config = dict(
    num_hidden_layers=11,
    d_expert=144,
    moe_layers=[0, 1, 2, 3, 4, 5, 6, 7, 8, 9, 10],
    router_score='softmax',
    balance_loss=0.00264,
    balance_bias=False,
    router_bias=True,
    beta1=0.9,
    max_grad_norm=2.0,
    train_tokens=325700000,
    dataset='wikipedia_en',
)
Below are experts of layer 5 (counted from 0) of a mixture-of-experts language model. Rows are named router (the router's row for the expert), gate (a neuron's input weights, with its number), up (a neuron's input weights, with its number) and show model dimensions 64-127. Each number is 128 + 24 x the weight over its row's rms, rounded and kept within 0 to 255. Numbers have three digits each.
After each expert's rows: "gets" lists some tokens that make up at least twice as much of what it gets as of all text. This comes from a sample of Wikipedia text that the model never trained on. Tokens count by the router's weight.

# expert 14
router:127126141124106112130113127139129122141134137119103138049132152121108157124158176114170119170134096137146135129134170143159126153138109142110135098129172120141110132124142113141123096142136140
gate0:151152172108092170108155164120095147121119133135112101147113110130114120124131132151160098145083134133147128088080121172095143079142119122077122099096113124098130129155148149153129143051107123
up0:145147104150146097120106105105119121123114112149152180132160147148143169109152125169094110054131096137148088120183154078142147123121156131141137128153087111106094146132118144107146128115151107
gate1:090124129095136114163097126110134118145133143122139136138090115123141101148130100156112089136101094131106097186141124165096106155135095076136149158113110140103127127112095113104100110154130155
up1:126116121121110097103114150120140139152154152128160125096146170144116110127172111137129118153113136131122119177105118158154105198115131107121138126056148110123145130127077123115096106199132154
gate2:139101094121116157158075131113170188118112128146144129100111132122099120104122122185122195138139090189103109144087098117125122131102161151135094158143121092131138137116154130154132085135109119
up2:086133109129115107122151158117124130125123134117155108162160102135120100135149117109129116114139128107167158107108131164128118130132153110098169114151139133139115106113112085131172154134152113
gate3:117137119118170086120128086139136106133146116117092140144131134144134127141100153151164130134137090119168095130151188152098160128147121151143108156123142140122163117088171149122132145096132097
up3:125109173130125151121115149111138125162121123115126128132153119125122160149161126134115116120120116157104143118133095122123119138116089112136125117121128144138133168112129087149105109126104135
gate4:105165116114172121112119154141118119100146116112122124158113126142072117175160107081090135103101148170125093182115162151177090092146108076109118151103088128104138098163127166160112113138162120
up4:107089109140135085138105112121114112098154067140142122110130171084141065096108136123172155129156128134141095124112148133099148128099160142127152077118094119138110091089155173126123106123154110
gate5:143146092151151128121143201105146114148146097079080108127147144084138073110143155114155133139096117123164097149141122142163098096127107089154145130142087096092095144148111100130151098159124146
up5:104126116097138133148118110147104176089108138162192144162130140192077112164120113141118130154155140160099131089096150133106120135089178175072095115082154146126163107113111154144150168140160096
gate6:114119113114162104135104144098124129143137116088125102136135119099124126153124122102161150193167098134137124128139116100124133183145144150111125127154145133192184123093137084149119109086120109
up6:135117123133125112151110101104115132120162122155157140163134142153100132143145138152110158087208167121117124113133166089162150128145126118122119084110111142157115144141122122167115132143108103
gate7:116153131151092117107142143109093155131111140131165150138089112145129135105109155104122135127083111164155174083110187086148159093138140115110114140113145160165146096114104124089127127152122140
up7:172177117122120136132121121172116135139113144116178113156152091144153139110119127125098149173123098122116147127100156094122172121112107164143070154185096135153134115128148119146125131126093124
gate8:126125135180133095104110153131156098133146121115139097132110112152086086146121102105140118117156132173126069155138158134174129124089110131122131127075128124089134167148130073126174107161145130
up8:093157110172104107161118173102121114127090172140159156108134142109126085166144105094102110162105120157127140184106105118174138101095094106094153150086117122091145202149120149121155107138120149
gate9:102091111149108143151108113154126156122115129110134050154123173190123126135080136061129064191136129186112117143118119097108113119143096111078130124083117107117144159115143120122114128102118127
up9:125128081157148076114097134149119121095131124105179103138113160110118153119157146069130116134162132115127091188120151105167086152101131149111155111101139089115140147164105129120126148150119141
gets: "\n", " and", ",", " |\n", " as", ")\n"

# expert 13
router:149142124156104124140143178162139122147161097104137144161159157116121181130119092195135157141091135125164120117142165149136167127133100147096136168130149116157143142103110161108122153132127151
gate0:087159132082124130173095148165090106116114139119125103165101160100154121154128124127136133124116161205117101128162173174124110137110080147107114121093145109100136122129142105119153135108118103
up0:108113102120163151129120056124138118116129165140111169112133114152097135151145126083124128121137107097157143146099112111115142117132143165124149126113116125121118101157125123169145120140166125
gate1:136173150105130113170117118119122097068089148121150155147103139127148116114145118127160113103123118120111074192094138122079146129077101138146134140148144102121126128151105107117084156112106130
up1:131081067123160121083107128095122135147121117115119099071114160114150175151113114119100148133134167162136141097148123153143103137167131150110121120118130144128130106150169107156160101116156114
gate2:088181089101142148129139145157115115114113103129152138124157126099062078118143140121138142136107131150111119149162126138108103175120104116126146134139123090131105096144166153137101129116114108
up2:072130099144130115064146133131161171165124072142160115163154094142114115143132124131134136137123100185150120142172151144109113113147128097125130160120136104133145150121118171127081130108102121
gate3:119141071106126103145145108097145102138135132145101124130120099124131133141111159158112120122139105136128100091128112095121119132101133150122125127156106140127124139146115130137112151126127132
up3:155108130133089146141120105174117142117147156104154113131157131142098138090096166131087121109128147147068144133130148075095146136171189105112099155151136138086116157157153167110115185150137102
gate4:137148117126161156127145148178134105112148123144139147150107129146154103118120129140108113134083107119112154124092117145165158081123162119099112074109138161095136130128119108097164140165142136
up4:117096118138121132140131140111139134144120158114139149114159088124108175134087128137150106173151159131132092118162127146126144115106117146166146135112164123146074166176108133145146125115124135
gate5:160104144151110124120133100158167161158130142119139131095119138125127146119134100147118162104162126119164149157181136128084118114158122130112154127119112137122143151136138127174123160133096109
up5:127104097111133161144132103119110105153134146119114168106158139151195116125110150125147154112063134098106092123098110158143151120102158103122098154156090112126111101171146150139163136122113143
gate6:100109094125085109127096122130097093097075111121131128107104120133136093147112122099099153130146102204092102121121089131140147095119103115100133158118123141118120126145099101112070141142137130
up6:098114128137110075091090145127096130149091092118120138089153127115159081180131128119119168140147122156105126138119168133161121107129110136122115137098103090124110135110092109133074127131113133
gate7:115115125159150069113155104095131163114099113145072125156132144098164073159142117076153119171103134091130127102087109137161113124076171131165100138135153144120119169079147136158130136153100143
up7:074114140137174116114153118127114130112097161128134141101154135091164090163132133126119174159112141135111123071142095153146128120063150112123135146123136147135134183103119155166159172144143135
gate8:138144137121134181109089132147098156160163122132145110149119138095103161114110124145152104152141165158142145107111170183113069120117133129157147175101118123151156099106165108115110128145109131
up8:127132182127092134148088140130108142145138144141119127144123137086109141087101152156125129141130152175094135085125120111154096089118112140124143142116115148146138148113132098127137166145124134
gate9:078118118106126144116107176112108109138103128112138163071104134144142140137134152150118145138086184132147138095065144132138150135082111110085150142142081141166141152140089121122162134144131127
up9:108139116130157137139137179137109119127124159113141135099117143150112138131180125165123145124148134137143154110144085170189077141090138124137139133153139129144095135147090098120135107159144133
gets: " the", " was", " is", " The", " of", " a"

# expert 11
router:126137152113117149157124111165074134108084094120170108115127105118126121143124145113116104135137105113123138069140133169111105176151117153143109128109119139102109153117146151152134098170101089
gate0:093125143097154106123132138109140128077103096119115096126105105163164077161112096104129126155138107157120095119102156150128111158121132110096113155131151107160125125107109104167148151123146143
up0:130159156129091134139105096099144137090139159143141125121134108118123107143098106117090166135119150148115117128120147132100133163133123140109113159131117135126126135118150124153118154138107137
gate1:130152111160078138134128117141132164116122183126117139146154134117070128141108174122103142148140110100112146105105110119140117147136148118166147117157104104155132134098104156106110155143141118
up1:128176127126119137076116108116134133080109147115085150131161157116113116147077134121165143134127132113165086139106102085182068195152130133154131157123157132139119191169115138129096128097131070
gate2:116119117112145088149126120114130094121110130133123163118069087058152110133170133143147168160126152152126155179111135170095137125141134112073128145106155123146118110122145138143119145117108167
up2:149158115106122154171168106141114123121092073096111155180134118127115147172098136147162143113154140108052128138066131122131130155149133144156113147155121093133142189126154134112087144136117110
gate3:163116123134169162107134109128135146145128147160133167118133120126131162133130120147127152159116133183170129147124081152118083105086143109101119105140118174157109169117122175141097148085123159
up3:128153118104177121123133106123105132099126119109150152145122140100112143121152106101126132140122130147123107100116127095138107133107112121127138090095170129104102146092092099097108156115154114
gate4:149100134174104132146123086115171141134121101141149105167134096116151134106148121145112117095116178176110146145131168117102157118137126143159100141131099142163099077176093166125106099143157097
up4:102151117112184119121150155096126132130171111116108088116114158144115093138138115086120159133124111146121166148135110160104111111083193105144120140129127124071169156102194122139158175087124172
gate5:131133131068105118122151121160149100147132123089160139141144113131123119090115128163119132127168150094115111121094121134114133122162129094113161152146132079157095100151164083141130116149142104
up5:125144150126125113115090132110113094083117138136136134092138167168090127106122131171177095170120112148097094124092130129167114131149136110119120105115098126133082121168090174115136131132153086
gate6:143104109148139182118154130134082136090118114153152160155136140073069116152092125121159117137120132154120093114165126172120083146105139157152098085144158144084142145118140127144134165091125145
up6:110120159144134149094125122142113105152132117128143113123084150111138120131156086131100064143167098128140132123142157127118126129143159116071121113126167186137113114111121132214159153094110128
gate7:119096110144132127139126147139148044113108117117092137179137139129138121121114098164108117131157119122096103129099160166095138155132116125121171103133150121110118120131116126113106106162134144
up7:142137152114132121117174091132096121139103063105126138168171096119137163105107135096126132121121150200093142116111161124119139105135166129154129145126137126177122169105132101104149162143116090
gate8:119138126115125130182108166096144137146115104109160139136117119136116108121133075099102088129090095110130117163123129124108139150083081117114115100129108120116166115095157142122183135137099160
up8:099113130126132139151115148081163149141090156172161085112142104117120151136167125121114081126102162117151140148142096147102131170104116106126136160096162082140135114097137170153146163097143154
gate9:073099121111142102129143133133159153145142176133136139087125133147131140110165138162112123092188156114146129104117172132147113131113125130099119125099086144132149120147158133152120130111097164
up9:128135134124116153159139123086101123106106114103155135132115153119127116098116133148160054123149150119131159130114169138106145155127133102080070120108147122122125109079146155137139130153151131
gets: "201", "–", "200", "2", "0", "4"

# expert 1
router:130113131109129127137153125119101102089148122181135138104149130133174094138101159105160112119169112127109153142125105096196107128104172107171126102178154131172083091139143096130155107126124132
gate0:122141178106069160141146114139132143060120108144141126153149116172118146139120139125134141082203130132128132133141173165163125132133145125151126088118139147132124107115119130149115127165112117
up0:146146161133115125107101140154140102119123122125147103084110127128133164138143073141110127096165143119111134176179122118157131119130158097095148113175127176123138079124131160116149096097117114
gate1:096182144117136129110118136155144183115143120132134097111123128140138143160138132134139172161110149166133141111145117147121109139092158133142164178171136122161137136114135176117120151113108117
up1:145110078153119126171107119071113123131123127118096177176095136111100157125156114122104109097084158114126116132145144105156134114141144124115121112098122120102144146099137131158132130140146083
gate2:172155150147128130170118097103141130123135144116133171054162144124086157105122112103112121142170136181151107126151136126136102120079151119155166102117105055122107122111138111090113120117166136
up2:104111196118144132124156150146118164131135130144143115100131108156116160134119088130105085128133150177164145080152123119137108093106155099131125133130102116096110137102138109133155142104077143
gate3:142152087141165133120133137115131111114102108119128176164114129103104099156163098109122141124160136144114136184143114143159102142102133096118181131130103123123092141104129111126133150094127128
up3:126161104149121125112153127107125122139150159131111201160110101132110105144138124109119113133141100132111138190119121139159094147148151108126162136109132101131110165158099114136116162102099159
gate4:078140117102121163112104105145105152093129101125122112167129137118145134108092127125164086158140127153075151103127094141138098155098151088121137131149100083147122140144137156123150138145160143
up4:125132150115095143106113152172124118113098117119147155091131109106148106094134152092185115123130127130124124102120102144177120108117105100143143121147084081141109141083180111115121116093140153
gate5:127155151116143131147080142138130120109131118124150137091155154119128126110105111163130135129125105152155106089133135132065144161121110137131173115148106115124096149144112137137128144176145129
up5:102119131119127155134125138105122141123140136130150169144157139126124115110097119142102137098112093136176117115101158185135134116085093111148182102153112133114095143135117131152131113149121159
gate6:109125125126135103161124158152152131084092099116139122121112128149141066136155135123072134103124105155101152074131109146155104118108128115088173111138114113130130120113125091119145135107123102
up6:120122114139128116100144186141129104115094100135114114118151113117122056135161142132064154129138092162094184126134131125156130140100117131098147149138092142127119161132114109067120094115127089
gate7:146140082136112171109090139169170111151164125103186170106113127134135088125120126153124139124145167087166060150139119126162106170167122123118149142124121077116090077134109114119161081144125104
up7:149138163121139097144145121139118104138119157129130118127107114087139150100124124105091122092133112143086175083120124176105183138094138161142124130119115151144160150081163076086102174117142130
gate8:106146169123112100121130119093146180116141148128084140134114152080131150132099108138116149138140157104123127160130115140118114101111078165146102130119143126110192140133086045176152137104121133
up8:131130100135134151118122103124154092129140087122159105158094144138120100153118154177168155110105117166122144117128138120109106130156132124131109128159111148161139109164145185085103123132146137
gate9:150109134120088095155156138160131133118117117109146127110152161105147140117149166132139100147136173090147118111148127150159120160119131127167174145127133165157100104118126110079120102155122144
up9:120109151138115097103106128090152153135128124119122137126123121119136116159130119132203124127099099112110149137095099143123108096137130123162156153116113138137169120100097110130128144134140163
gets: ",", " and", ")", " that", " as", " which"

# expert 9
router:133138111096101100090118143103141132121140116110114152166121133176119136113095146144096089151129148116144178105086126114100050111123131112124131107125127145093112153147105140123166169118117178
gate0:165152117155161170128077179143132156139175138117144147116131162110122144118144144128109126148170132148111127148130094083129091156122156138113124128128080097150136142119168104120117149107127121
up0:149122145110121135154142138126131147142113116134107170117148093106112124105109105092087177102151119169113116171103142110145127099117168121116117168129136127164143128103135139127080126123128125
gate1:123145158125109135101132153136193108125145186132157131173125117153122137113141128159123113154184154103112104099109134105141127122187118160124132126130116144112108130133138118117147139104080151
up1:076135124094118152144130144105158146116125166102113117132142132127122134151143137158131116105153127112140121154164117125139098112139112130137111141129145149146112153112170106150115169122109117
gate2:104147164145091070103115114126205099149104116138100122152118136140104123159116087149096123136190176162089142158112098156119146135140098117096175140156129136117073136114153104125131124124093139
up2:123139143096111128092114096124118102130154123163105125118127115139158166091134143174134125159132126139143127107086158094130116117138079157146107080113137144164127112164117162159153109078110108
gate3:171149105127179172127168133131140127127162139125141138130162119148117143137109141155142112151117124145135106119149137142145142111110173130146141136157085123113149179126096129148116130162156122
up3:131122129122089081117092143125150061135092132117143083091106123118116121110145117091121141137117146128144145103101134113115098093133154120120133080090163136137172141144146152133161109138120111
gate4:130171152124115115145110136123133134116125119142107092155114171083129119098126144111114125139110128136182137136179119117109143141114161071112158152159140128145122121079147114106162157128145135
up4:160139135120131116122107162136145143106104142168162142113168110120185092128102092088106141137126130136146133105145130128151169096151111137140170149128125141117135079095142160111128130095115130
gate5:140138129103157123122140098121106177141146164137112152114115131118146129150104117164169152138147108139128135141102141147144122146163132177159180158091127099133124100146116130099135120135102105
up5:099071149093122117102094117128175056127107136118148125147112135105153115123139132147148089152164155117123126178116077131083131140139142132138165106119126156127092131108161133121098137160175156
gate6:082135120136119095128155071091117138137117132136122137147116161143140092140074105096115112145094114158158077157120145173092153132107102106088131141145176161118117137110177127163147094106158103
up6:156144152156141132143116116142085062157154094111154111139136123146162126141083086139144125148150115133148134134092157108106165105147111134125158067135073115130130114176145185151104147143144134
gate7:115125086135115138154111099103115121176158146132102180133129152094130139153126187123131093152152079109144137139104128146139172113125080151133109145096123149094106143103114137111162161136058119
up7:098153144094103145087156074099129118158119136158126108125115101111082125117139148134114127163163105112109147120129194087148100128121091131170093101132092121121157132157121141096145151129120141
gate8:139143117110100144155103127109135097135157089090148118154167154130111158168137109097137147171146092152174094090090153130113142106111111131107121100101107131155134119171131086115114157111155099
up8:081133137148140121124158099106180176130130144133138109190119144137122130126147176156176150135120107102147107125100118132101121134115121152115138124133136135115098158146151125138152119152161136
gate9:152160116126083124102112123136095169130147141172138168139120134134172134111095142130140123163140117187146145140144114141152090085110175145159169155125143167109168148139177142117159155117129159
up9:141158078100149102147127141121146166100129106134151129127073105132092106136097130146143140143126116160143087106144143131122121101138148148114155157095161137142120140154149134133153092159116172
gets: " ", " (", " |", " \"", ".", " —;"

# expert 7
router:137126180159100140133122110130127138154111134096086116144103132105119137102164109076131178087171078178171126126166171123108149113127166126139107149123139166107183138093145159097122120174118143
gate0:186143119125080142116121088120135172110138110108096141111143126171116127095148131090138120170113188150135122108104136112136158130153154149179122140114175111141145153103128126143082176132108167
up0:130126124144156068166145140163149158141127146121118134119128136122102127134153142097099159084163101105114112147129080110116160103131134085108126146133130063153116135124136126125082122169095086
gate1:143111076118104117121152117114160116147158120111122130136115133106152157142148120135111127086132170104090087165112126122148115134121158159096112131151164115117144157133153143132110114146134139
up1:153113115114107124128128161119131127111113090082132080158117139111152125094135139146142129126079159171130138138133157170075139108124151147126099144125161185161157137119150168175132164108148136
gate2:145129119111134140196105136143124148115079148131172086111157155128112107110106149129127123109129135119077081187097119116131165112133100140103148153154152082136124145121139180145101156087135103
up2:123137160126114127149153091142161108130077149123122149159129112173083124120142131142121127119133136086122098155091125124153132098135107107132103097121203143122106164153125093137088080116120134
gate3:104104126123188104116150135101108128118124122105112147104075167129159119135174163150157133171098121103205169096156123143113124177130123119111124092096121152111154125095124124122128130120149155
up3:125122123114138119121156101152079120121134126126150093076155136126130093086123137127148137132136134149137126139111147125109132122114146128110149133150148198172130071164163166134121112125117104
gate4:057117124115124125121124120127124091135132130110132145158134131156112176131127138102137066152146109146129153095157123130150105114111110101107151112157107111093101175134102112097186117128103149
up4:129119155133100120118141144119180137159156170130083156132102098143125138127128114140159131118177145126135098150161110099162136119143096091105092153162142118111095135167122120128131112109083173
gate5:080147120091111181095148128086159153140116121113149138152122158108129140113139138135141118129120143144143130136141120150114120122129123112132128162122105147163135119104141103104139152080113125
up5:083065156106117179123142111099090147154138136155118134138132099095167118109168136092079141118131127163139151096182114123139126103114128104132118152132099124106155139100129121121164160148096120
gate6:131152144131082079131191140117135132131125118151140121132116093100117103141103145098114136142127145128118194138140151121074127121151115115129148151137148137127140120128145113106140165111079135
up6:150157184144081122132165154154176147124133143120134130101136108171115104141135119114119113165135101138145158157132136158131151089162104133147135140143109173120113124129148143152194123097134173
gate7:066153104150190081103127158088060156126100126126119122133112135143120101119124151121131115142136142134128178166086135122128091147102115136114137138163110107129100115112160129122146097147155135
up7:154133098118104191158094136132158132120141116131143180112193161081139139137141138126139157114075127139132128086155126133124171111152110155154138149098108136137145112128111171130128159122140126
gate8:095139109146105105144125158112176122143121111104094136098153129095106135109140120099136083105096170101127146079116101125121139123098121135150144088099086099111117078128102150141164103145131173
up8:157128146103082144155150115138106158117151124197180114120113126103129152131114126090123153125120126128168104115140117121170142091100156111138121110163129140111104153151163143137143110114092131
gate9:084116131136133153125131152160163151133146099130108135119140161158102107134103153114069134107137107132112123132133092137171150160107090129091102090130110119087096149112120109129102134147155105
up9:132154111122140153105152122161107131114124120161166137168112124125128154112144080155161126097127161121169136091142133129081189109112110127152155103164112100094113117131134127094155121170113111
gets: " ", "1", "2", "0", "3", "4"

# expert 12
router:115136119146146111095112128147114115115130120141125125112131098113124103137141105074169147129098166105105128148094093076142105090125161150094151110155130149116097127161105125113115105087150128
gate0:120107129135166138114116119151155143111125092118131144147135126159131117125100133110169101122136154126155098137141123173101140190143159131087070178112108090132130161132098157133133101106124125
up0:152098125086141136080135140120110148134185102139109086101121113158122161115138110112138104119135148148149121128127147126121126079102136150101130155149065114080144120101169096125134131135077153
gate1:114106093169125159147144074166130130140132125140119138155113149153099121110117121125153065088179112146091164150163149123133172108140089110148146117138099159134107112128087144148096173114114101
up1:124117108165123097145108089134144140132091143128178156121185145113116085145105139132112151061097095090112160112128130157124164181130091150151167096101141132160130191115118147122129146159122099
gate2:184118146161109128116148126127153094123100144133172083157122134148147171135152120135090081133126126127133127136113127090124107118161111129108127104138076125099115167186085135151055099096126122
up2:117152117106128132144124124139121145139086143136181187122125117115116175121146132160090089166167161134131126120118133142119123123115152093111149122152115139163119134160128125133132182147121114
gate3:158132091138102142138167110114112118159135153149109170162163139132137134142116188157116128116103135140120164112136059133156110147112119131139137125131105114116098113115075145068113129110126087
up3:108133105101062143094149142103100092147130135135118106165137146140155107121106156131149104168120103143120138157116133146099134111108133160119117138124151127137139093105108170114153115131132109
gate4:147177114182068136131137143122109136150062127138128155106152108104130120112168143120122177156110124183136139128115154119139136095098168126142143086134147086116115109130118106093115166126142158
up4:144115096097128084145153092110112167117113110119115117134131122092105078117163140095148224120130121124143134109181114123165141093092144128135121163154130117087156169113120118142129176126114138
gate5:157139138083125114098118085080141152100134126110139100109137170141156136154128081140118176135144147105110094192166093127122167178121135124132151201151168106111098147170155143141117156116132106
up5:120137169130113115173116094139108135115150162131120142125135114124146170124155143156147112080141108121144111150131114156144117120140122063100077127138111155137148116137188096131114134109127157
gate6:132152085143125128133138169134137099067107122137087165116118134120088100116109101120134098160130130122140117129121105124133160167126125122093187177175106127144080134071120098152142107148126124
up6:153165121138136124126145106152074084093104130130135128086140088117138110132149110148077122106124108120146112117090123087157144132147139119132117148091146132142117163114141106142103110139120146
gate7:148129137126127131091099131145151152113116119113131105090143147100126135130105098130097112132118140114116133115121098129128145146146136124116167095119134102157109066122153136128146117169119146
up7:096089114109152099131141116131179143085103092139138098121119134129143130127124070124144121138118146145079151105126107145095147153153144116120117126130143135142134108114177121122112132131133159
gate8:110113162144156137204104112102166137114086132110089161180117102097112116146174128109113157136102131167147110115119148140141152110142117112121100149155115087111108151147143125114151177087151111
up8:135141113087121103126164138106116121112125143131160134118128163168131108128110132139129073107149129154111137119158128157128171117159138122121154092135087154117111086099103121156156073139116143
gate9:132165135131148184136112105163125179110132159099110117142096142130149186139145123111100111124151105180122146120181104159172151142117115124167142075132162174158153089153152126173136152140104136
up9:103120087136153086158152111136154137109113111151133137106144105079109123159101147151180136130176129097142124131109122133140150161146108115085124105106142125151156128132160124102090137137114120
gets: " ", " |", " to", "|", ";", " |\n"

# expert 2
router:082135110110119153111155146173168150135154134119189145103119123134105126136180135116120133179170136116136091139103084107156107094100101131127110102123063109124118137126140138089172106151140149
gate0:110154121094119126148135110141163101134109166092169164119093139136133124145144184181103089203155156144118136139083124137123064140103164108096113159131097119114140150155097148094143128153108132
up0:149099153098140121108124136147171115132115149106143121112125157120138151128141116138148122150100128122154141151115128122121121122166121159148126148121132126128165134123136194100092126115151134
gate1:119121128153129081121121119150114106149150112144156161097141120151130115138075141161104099146134157117068091170089111109138105171119152148150133132167122121117138098144102136113130113085129117
up1:156123084104117153126123122162150133136167120126140158124112124123116173134078159113151145136145111126103133201119145142115089136110127141133149143129091132144082109121167093126120137096166124
gate2:143118170137117141154129139119153104137117119138108168140170142164124131155117106099096159170125135112126105167080140101147134116090141136099125161108106139119105144116088182173185117138127153
up2:170154121125135128137119118135116172115135133122107164101167131087118145146154162124204175144207179105114139090143123170182084150101140161164133174126135124097129158140134121113111128158120141
gate3:151122086152113157137126148104157139108153100116111152157082127142133146082144124131116131138153149164151117156115151121126110089164089084156167128152088105159089147119126116116066106122129134
up3:173152135099135113116137106155137111167155135140124077133152112106121125161130133107116171096132092113129154115151138160134177132112085149116094158140117140115204088176116143105160115169160117
gate4:078127137135211132111147148089154120116157129128154134117132140173149106123169139126105131135087163158121086135104112105132122111072119117085127147142122120130132133137095143114154152100105151
up4:162147131146110115114134089133157147128128121141129127154143142135115115136157114078131147113122121093107120136153115136135160115134100110140095094131164095102137141095150106111114132082114137
gate5:118137168127148171123121152128107124143135128106167109092093138152152121111144125148111102140094114134132120130143112128124117136139118100103095171117121078159124130133098122117156149109147111
up5:126166118156083102128097093115096124136125125128164126142123131098144108149165170109186120136113125131130132066150106120113108134107147099151131119159135156124140124158132163107074110095111097
gate6:102110137108138137142156148160130146140128084094116122142146115131118123101139166088155129089148188143102105170143084183120111113102116162149146080129142107136158135088117133156117122148139158
up6:135110139121122119109137068115143129150129090140151131105091132151160107127097125175129126158124095129132153104116128139105137163113123113130115151076119129171137086156154138184127150096118107
gate7:119178153163159118141156133147157113110175151125154134108131134141119081158165118131126132170086147172115149109110112116159097158047162116150096110100085107166110145125126131150159142133138138
up7:106139109159194154154136139093116114137119141128152131102140126149156131140126136096116146164106175127134196138096125155132121167119140113112131110139101141122127109077140155112157124118195159
gate8:117124097126172070108152143145109099088173154162141131161147117091143148118108170150147112113111152138130155135126120158110157123103142052149079122153140138127138165163135078130104119105148107
up8:118100138121111097129149157125163126150090167118117127087126111117092118144110121131141095144093122168125082135167109125081102119129147107126099165117143088103133108118096152153147123117118123
gate9:115144132129169098127153064142130144135136127119088146142141118182177069097155142114142123142146111141146107153074132136128103134075164117153127163106126146125108100151135121145130128108093126
up9:160116120131105158129106130138134086136098145139145089130119122076111140122108127157124130108086158132119124112133096128126148131208107093165131128176134140166116140121121176108109126104137119
gets: " the", " of", " a", "'s", " his", " their"

# expert 8
router:123156114113121151148147157135105126105082135178141134128111098092108126116110149158069134169165142124114094159127141134143133146119145135095192172112143169098110080186084143137107113132107145
gate0:128104142115091096088098160122129150122118086095135121089147121079097125117141103140112151148115144170189144110098116140156160128123158130136097142148119114162118128107162130132138157184132124
up0:112113134069128122109133108117119148162105142134152145125132098106141118138100161110113149128123125170112082145104145099125089126137111104087118151091133108118123129171152138120116140107135141
gate1:129151098110131113174158123136170049123135130102164137118166086124079130159130125116144128162143134138105118099099098119172116144134122106126095153148083106100108147130111105101100163138106116
up1:093115136097117187107127174097194109106103161148108119103118100131178139109125149088105152142150155065129076170122113120138119123145165131173106127147112129163097143106125100120133123106149158
gate2:198130117104126149090119139097144132104140164117107131123160137114132115175127122097111135091167120154139123144107113112154145156116093123142168134137135108125150111127161143085119132111101121
up2:147110142103085134151120079110151167132129124132150120144103105135125161092158119161127152149120154112160125151123100170125179140148175139154177148144136158153144130133105119141120126134161142
gate3:138169087134142111093144165130151076109143147116097117125116109145113126134189158113132132174126131083163106087139091137155118107098119133143152102144152131045110079131118104126142100127140134
up3:142101090144143126100165125133126111122157130150138139107156113111160170135110148128175113108123147098161135107161126131120112137137102120128178139127110156089130116138090110132122100116140120
gate4:097128101117165097143103124164128137079110088104161147115127141100143067192090107095113131108089083103101159122113112124174146153060096164133117170126134135144143128119135094117079129117153107
up4:156134091193100128142104098124093121106128116122098163131109170131089105177080137110103148114087149110115115090122113136135122145109079175143142138109142143095122116125152088058093126119129129
gate5:082121140155142105112135149148147123119106140116074156112077157104137114127139117078132099104133129135128129156142098160102168142097106139170086146153145176154133090150125114122147086124127129
up5:134155068155143130117121110090126124079132099123096140129095128117126089123082124094143119129090126105123128152108128131101122162140108142134129148156117131118084124115142101123081152111146118
gate6:115135158153153148155065139142132139143155134119129166161133145140105174123087082151122115085143145159146145103144088149122125126126149188148139119136114101161121063123114144147128131133150090
up6:129122107162111102119155156135171100159107136144165120146123129173115162169114122175125091109117075101121132092124154120120148177132132153108123112101148155076101058114088121157114109097093123
gate7:126117101152109147119148151147179166104130135135159144110158130119129111142119138122109155131079166097120084163159160143075114164124148136125111141162160099169151128145134141134122140102117132
up7:135085196107102109139133110113123153126097129129083113126142144121122152086124116154126095138111113133138174115135093127117108100095089115069163133121139092105095134094115121166130140119085116
gate8:134139136115136142137140094139125144176195146125135094106116115113084160171151151118139148112147136173178156088130186158139104140153152146141146104134142115094154130079118117110108133097137117
up8:144132146104116122097141122079112100108113138115138116080129157150148146087114141130166096098114132106094128129132117118121164164136116089168158135090122153121108113164152149085147128149101156
gate9:131127144121130133122108132126138154083138143131173105136114114160117164172086100114110099135101120117122104170135172098160127152131159103087156155152136124135109142130110154136131137129154148
up9:138171116140133139195101149140142125134148120110160169135138172123101114124162150061146113184128126129146179131100091128128096096156084147159140118134118094142148131125118123134129122114168113
gets: " |", ".", "-", " in", ":", ".\n\n"